Experts of a small language model: width 160, a sigmoid router.
Below are experts of layer 5 (counted from 0) of a mixture-of-experts language model. Rows are named router (the router's row for the expert), up (a neuron's input weights, with its number), down (a neuron's output weights, with its number) and show model dimensions 0-159. Each number is 128 + 32 x the weight over its row's rms, rounded and kept within 0 to 255.
Before each expert's rows: a language model's description of what the expert responds to; "comes after" lists some tokens at least twice as common just before its tokens as in all text. This comes from a sample of Wikipedia text that the model never trained on. Tokens count by the router's weight.

# expert 0
Description: Table and coordinate numbers. Digits and cells inside wiki tables and coordinate strings, such as vote shares, stats columns, minutes in 45°07′38″N, and Preceded/Succeeded.
comes after: " |", "|", "°", "′", "″N", "°0"
router [124  98 128 132 128  57 134  69 151 133 129  99  93 126 145 110 127 109 136 159 178 184 124 203 170 149 136  93 108 104 188 135  79 115 146 116 187 219 149  97 130  71 129 108 161 137 158  92 111 104 150  92 118  77 160 117  91  35 145 160 148 174 123  97 121 150 109 129 151  90 111 146 130 147 117 159  91 153 150 136 140 115 149  91  98 147 127 101 112 175 122 152 101 168 163 144 157 134 113 159 125  96 116 130 105  68 152  98 104 112 143 140 138 132 147 152 127  45 132 146 136 131  89 152 205 127 142 128  90 101 174  79 154 182  83 122 114 120 116 109 199 107 142  84  99 125  85  88 105 144 181 172 115  91 161 158 141 162  54 122]
up1 [112  79 103 120 162 168  78 119 147 173 110 122 120 185  90 142 164 149 151  55 129 177 138  94  90 150 141 131 109 108 114 125  91  81 121 141 101 131 146 135 128 128 186 149 139 145 117 145  72 123 129 107  64 112 111 111  83 135 118 183 115 124 112 110 136 104 112 152 234  90 134 172 146 145 121 143 103 124 176 155  76  73 174 131  70 129  99 163 129 164 172 141 141 168 147  95 135 135  75 170 175  85 110 157 111  88 149 147 141 148  84 228 160 119 148 126 109  85 142  80 157  94 118 168 162 116 147 148 115  51 161 171 141 115  76 125 159 102 142  92 142  94 125 132 113  84 131 147 120 125 155  86 111 199 114 144 180 164 131 119]
down1 [119 216 160 147 132 161  94 140 143 106 129 129 131  96 138 179 134 110 203 107 139 197 156 115 163 118 182 102  84 141 122 122 159  93 171 104 135  78  53 127  77 110 154 100 139 151 154 107 129 133 180 154 149 122 159 149 108  74  85 158 158  77  70 135 159 153 187 143 157 104 110 140 115 168 152 141 126 123 111 102  90 180 179 134 100 110 101 164 123 101  92 170 138 146 116  96 136 108 126  93 132 168 144 123 121  94  68  93 114 110 112  93  81 131 134 143 127  98 135 118 135  89 113 190 124 108  73 101 165 121 127 147  93 119 180 108 153 171 105 132  69 168 112  62 222 168  96 147  74 163 143 124 132 124  93 118  86 129 169 116]

# expert 29
Description: Biography narrative flow. Pronouns, was, while, where, sentence ends and line breaks in biography and career sections, e.g. he was, she, when.
comes after: "\n", " He", " he", ".", " where", " and"
router [128 106  74 148 131 124 138  83 113 171 120 137  97 110 205 183 120 156 124 123 116 182 115  86 151  58 112  56 124 106 126 196  93 181 169 161 215 177 143 119 157 132  75 129  63 138 153 127  70 134 137 132  98 126 111 127 125  74 180 134 135 134 140 127 117 122 100 133 162 103 117  79 129 150 125 141 110 172 145 114 154 121 126 132  75 113 122  99 113 148 105 112 119 141 119 216 204 133 119 121 112 139 167 168 124 110 132 148 151 198 199 147 115 132 118 100  92 111  65 156 125 124 123 134 123 140 155 143  92  53 141 116 129 119  99 130 123 177  67 138 151 100 106 129  85 117 121 119  78 158 173 180 117  92  81 113 129 174 129 177]
up1 [132 148  82 166 156 106  71  85 153 160 149 138 152  72 138 164  91 152  64  66 140 146 142 108 135 185 117 106 146 150 154 209  91 165 144 152 137 134  64  97 166 137 114 146  86 109 113 138  93 123 155 125 112 123 135 165 111 114 175 139 124 149 158 101 109 112 133  95 120 117  49 125 140 127  93 175  91 156 102 162 130 103 125 106 115 112 132 179  94 141  69 125  91 144 151 148 217 121 136 129 204 123 141 184 126 160 124 130 187  78 178 115  84  95 148 177  85 130  93  96 157 136 102 101 130  52 103 154 107  97 135 141  98 152 110 140 182 136 123 141 153  69 103 117 133 139 133 143 110 144 165 136 167 196  73 167 142 123  86  87]
down1 [103  88 174 131  92 132 122 195 121  84  59 128 154 111 164 181 156 150 128 122 109 125 142 132 115  99 103 123 167 139 116  81  90 166  40 109 155  24 168 163 141 153 136 109  77 185 153 111 161 139 112 102 110 132 145 115 191 133  65 110 215 159 152 138  88 100 142  88 127 111 134 127  66 178 111 154 144 119 127  78 116 145 126 169 117 176 122 119 139  84 132 137  66 112 157 147 113 141 140 133 104 167 155  87 153 156  77 137 122  99 106 179 103 133 121 140 182 235  92 126 125 142 149  97 125 164 183 130 126 131 177 130  83 102 164 137 119 129 138 166  87 123  88 106 123 149 148 102 118 134 143 140 139 145  97 106 136 133  98 165]

# expert 33
Description: Words after prepositions. Words after sentence-opening On or In, chiefly day numbers in "On 4 February", plus quantifiers such as some, every, many and sentence-opening In/On.
comes after: " on", " in", " In", " On", "On", "In"
router [123  29 119 114 114  74 106 130 163 146 104 159  73 140 105 122 129 162 150 132 165 182  89 113 197  85 152 108 110 102 145 170 113 124 140 118 105 154 112 110 140 101 120 102 156  83 164 115  83 116 178 120 145 118 149 143 132 110 191 142 105 191 131  88 122 115 100  98 173  87  87 128 106 154 132 143 125 133 162 179 149 101 160 146  50 122 116 135 156 146 162 185  73  95  92 176 178 133 104 136 105 113 124 105 123  94 142 129 114 171 165 142 104 143 118 114  85 108  81 121 143 154  95 139 115 129 194 164 151 110 210 117 158 151 118 162 100 209  72  77 148  87 101 154 120  97 102 171  78 125 138 160 127 136  70 158 181 134 104 158]
up9 [178 200 127 188 184 152 134 153 142  96  99 163 103  84  97 145 135 136 129  42  80 137 109 116 153 127 182 127 114 192 135  88  74 122 170 112 130 139 112 127 126 150  92 168  80 122 125  69  84 125  66 138  97 178 107 105 130 124  77 126 129 134 100  96 136 140 137 118  84 111 170 157 137 122 104 180 119 146 114 114 102  66 126 167 105 120  68 119 163 116 141 104 157 115 101 193 117  80 156 110 166 125 176 123 161  87 137  84 143 181 104 153 162 149  58 122 107 136 109 170 131 120 127 147 139 135 123 149 121 146  99 157 145 109 113 142 110 139 102  94 121  18 132 120 110 160  52 133 145 105 156 167 151 145 152 190  88 105  91 130]
down9 [ 85  95  77  95 106 152  94 130  84 114 104  31 159 123  79 178 170 129  95 146 118 179 105 144 138 107 140 171  87 180 172 138 157  95 148 137 155  85 175 148 124 197 126 105 193  83 100 104 137 137 136 119 139  80 135 158 139 157  96 155 123 136 139 163 112  98 196 162 127  67  97 129 133 117 130 162 145 177  73 134 175 145 146 181 186  97 176 141 110 142 119 106 120 141 190 179 116  74 107 120 127  72 109 164 185 147 111 105 111 128 129 145 113 134 115 146 114 111 124 104 154  89  36  81 170  90  92 101 125  87 121 128 112 123 127 167  81 117  62 153 115 153 136 134 130 136 131 149 139 130 116 121 135 116 163 126 188 101 179 132]

# expert 32
Description: Quantifiers and L-pieces. Quantity words after of, from or among (many, several, other, various, few), plus capital or lowercase L pieces.
comes after: " of", " from", " for", " with", " in", " number"
router [166 101 179 106  79  95 160 113 166 138 133 110  72 132 147 124 129 156 112 166 139 143  69 138 159  59 173 107  98 100 130 180 144 103 105 114 159 168 141 127 122 106 102 108 163 118 151 158 132 136 139 105 117  84 142 119 128 108 191 157 130 105 119 140 172  68  85 136 147  79 158  77 123 188 149 143  86 149 221 146 143 103 133 131  99  94 114 109 149 145 129 166  54 114 107 189 140 118 134 119 114 131 118 155 130  82 122  84 159 169 150 170 137 103 161 137  84  56  77 151  84 114  92  95 151 102 152 120 167 126 155  82 145 153  87 105  89 160  83 118 171  72 117 156 152  79  63 160 126 129 175 181 162 144 119 163 165 113 120 179]
up1 [121 101 158 105 120  88 129 147  91  68 132 110 128 103 152 145 131  96 117  89 114 162 115 121 172 187 141 138 143  67 122 136 115 100 108 125 185 137 127  84 133 173 175 146 126 108 127 105 129 147 160 151 114  98 138 174 173 108 213 111 127 155  49 110 128 119 151 166 126  72 102 127 158 143 124 154 186 104  75 108  81 116 139  91 164 167 153 124 120  74 104 150  95 120 109 122  61 162 111 136  92  92 132 133 108 159 215 128  82  85 176 208 198 103 132  72 152 154 168 138 161 178 112  78 142 123 158 108 139 117 152 152 117 138 139 181  66  53 133 132 120 125 150  72 154 157 120  98 145 140 140 155 152 122 122 125  75 106 159 147]
down1 [126 131 131  90 125  94 118 136 101 115 120 114 168 160 143 180 120 153 141 163 164 105 124 158 139 134 143 130 119 117 136  98 145 161 109  86 155  37 161 125  51 146 116 140  86 158 105 133  68 118 130 118 167 112 173 105 133  82 167 162  93 137 125 134  58 126 130 107 133 147  86 148 103 189 170 169 126 129 140 119  66 120 127 173 159 143 121 154 127 155 158 160  90 120 194 120 115 171 127 138 164 125 115 124  84 148 114  91 136  92 104  80 121 158 208  39 140 173  73 156 177  74 150 127  86 109 199 114 149 174 142 126 166  86  98 136 142 102 182 105 111 119 167 128 132 131 140 148  85 111  59 159 142  86 131 164  59 138  88 151]

# expert 50
Description: Auxiliaries and row-initial pipes. Pipes opening table rows, and have, had, has, was or would after a subject pronoun, as in "They had a son".
comes after: "\n", " and", " he", " He", " who", "."
router [155  58 145 185 139 134 115 111 143 121 162  93  48  83 157 170 103 191 124  99 195 170  70 108 188  82 114  98 148  84 150 184  99 111 134  89 119 175 146 146 121  89  91 106  89 151 129  91  95  92 159  88 115  77 145 161 143 120 197 147 129 134 140 117 151 143  97  67 170 112 130 105  67 120 104 144  75 138 138 156 158  97 140 101  60 115 120 112 105 142 132 165 137 179 145 149 113 144  94  99 150 101 176 163  72 121 107 167 112 158 156 154 135 101 195 153  99 121 110 122 135 173 103  98 171 128 153 191 114 131 161 116 138 150  98 153 136 149 120 121 152  90  84 148 164 115 100  89 115 115 134 171 150 112 101 154  91 149  81 174]
up2 [138  97 147 174 155 108 147 135 128 125 146 163 115 105 135 186 167 132 185  90  92 132  69  44 123  92 141 171  78  74 134 120  78  84 153 152  97 142  80 144 162 164 139 117 143 140 130  95 131  95 147  90 168  92  84 134 120 129 184 115  80 167 125 142 169  88  79  76 161 118  86 110 193 115 142 131 131 126 144 129 132  51 103 119 148 142 124 113 112 158 110 153 171 136 171 130 176 131 128  98 189 119 153 147 141  97 135 166 129 157 190 121 151 115 172 131 108 122 103  66 141 149 126 147 138  99 105 198 111 142 104 108 126 135 153 139  74 226 141 110 158 115  84 129 116  72 148 183 113 110  71  73 172  95 105 153 128 152 143 114]
down2 [ 82 126 133  85 145  95 156 208  58 129 129 115 108 119 111 157  72 100  96 144 183 135 119 107 122  98 106 117 157 180 136 134 173 117 127 120 119  42 166 127 111 202 122 190 147 107  78  72 144 108 156 144  56  93  90 148 129  85 178 134 150 135  77 183  83 137 212 124 164 148  67 115 124 150  95 114 136 128 160 116 155 139 151  88 110 119 165 164  96 127 148 141 142 137 152 126  90 131 137 132 121 136 159 173 140 141  58 118 133  68 141 143 136  87 161 122  99 167 121 112 143 121  76 158 145 149 111  86 205 160 172 149 141 152 111 164 151 131 157 139 132 119 135  92  97 141 144  92 178 149 159 105 125 113  45 138  90 131 117 139]

# expert 53
Description: Capital word onsets. Single capital letters or capital clusters starting names or words, often foreign names after lines or bullets, e.g. Q, Kh, M-angalore, F-ARC.
comes after: " |", "-", " of", ":", ",", "="
router [136 130  88 152 147  92 133  75 156 208 138 151  81 114  92 155 172 170  94 140 141 145  82 115 196 100 145 107  95  72 128 178 111 148 124 184 131 191 146 105 105 130 114 133 105 140 139 149  98 121 150 157 143  53 129 142 182 133 182 149 143 110 154 160 143  96  81 176 161 113  76 103 135 146 153 116  93 146 181 141 141  82  87 129  74 113 105 103 143 147 104 119 134 133  85 144 140 141  88 147 163 108 112 137 106  56 136 132 152 195 133 121 135 113 144 125 121  16 114  94 121  96  99 130  99 160 131 175  63 111 159 109 138 111 120 142  88 158  82 160 177  87 104 156 106 101 103 123 100  80 142 177 128 104  99 145 140 202 103 148]
up1 [120 100  63  97 139 128 127 106 187 131  91 130 147 112  87 133 129 158 101  70  64 163  79 145 124 136 141  84 147 161 112 173 104 126 123 141  95 120 126  89 132 155 104 167 190 108 107 141 147  75 170 108  89 187 126 134 144 102 137 171 161 143 117 135 156 142 113 134 119 122 118 118 214  93 102 151 140 171 101 132  87 157  95 129 168 187 161 143 188 117 109 145 163 102 133 158  93 140 135 122 189  85  92 172 119 127 134  76 119 155  82 113 128 108  79 119 161 153 133 130 166 115 145 174 222 172  92 117 100 152 168 140 169 174 125 174 168 135 160 105 133 121 140 127 115 152 164 160 126  71 157 141  49  87 169  72 132 171  96 167]
down1 [139 120 149 119 149 212 121 128 165 160 154 123 164 146 110 140  98 186  82 144 129  88 124 143  80 180 108 107 187 154 115 126 134 110 117 111  81  88  67 128 139 126  96 141 135 151 114 120 125  95 118 216 137 104 147  97 130 119 163 170 163 133 156  83 149  64  81 145 128 161 136 144 202 101 131 118 156 139 114 164 101 152 105 148  67 149 112 105 137  69 160  50 130  99 144 119 108 145 147 123 150 151 164 180 133  85  72 122  99 138 131  94 128  93 150 137 117  42 179  70 149 171 115  88  57 166 106 147 159 145 164 163 123 116 152 132  99 112 103  66 103 134 116 155 108 151 145 192 134  76 179 160 139 141  88 106 127 117 108 149]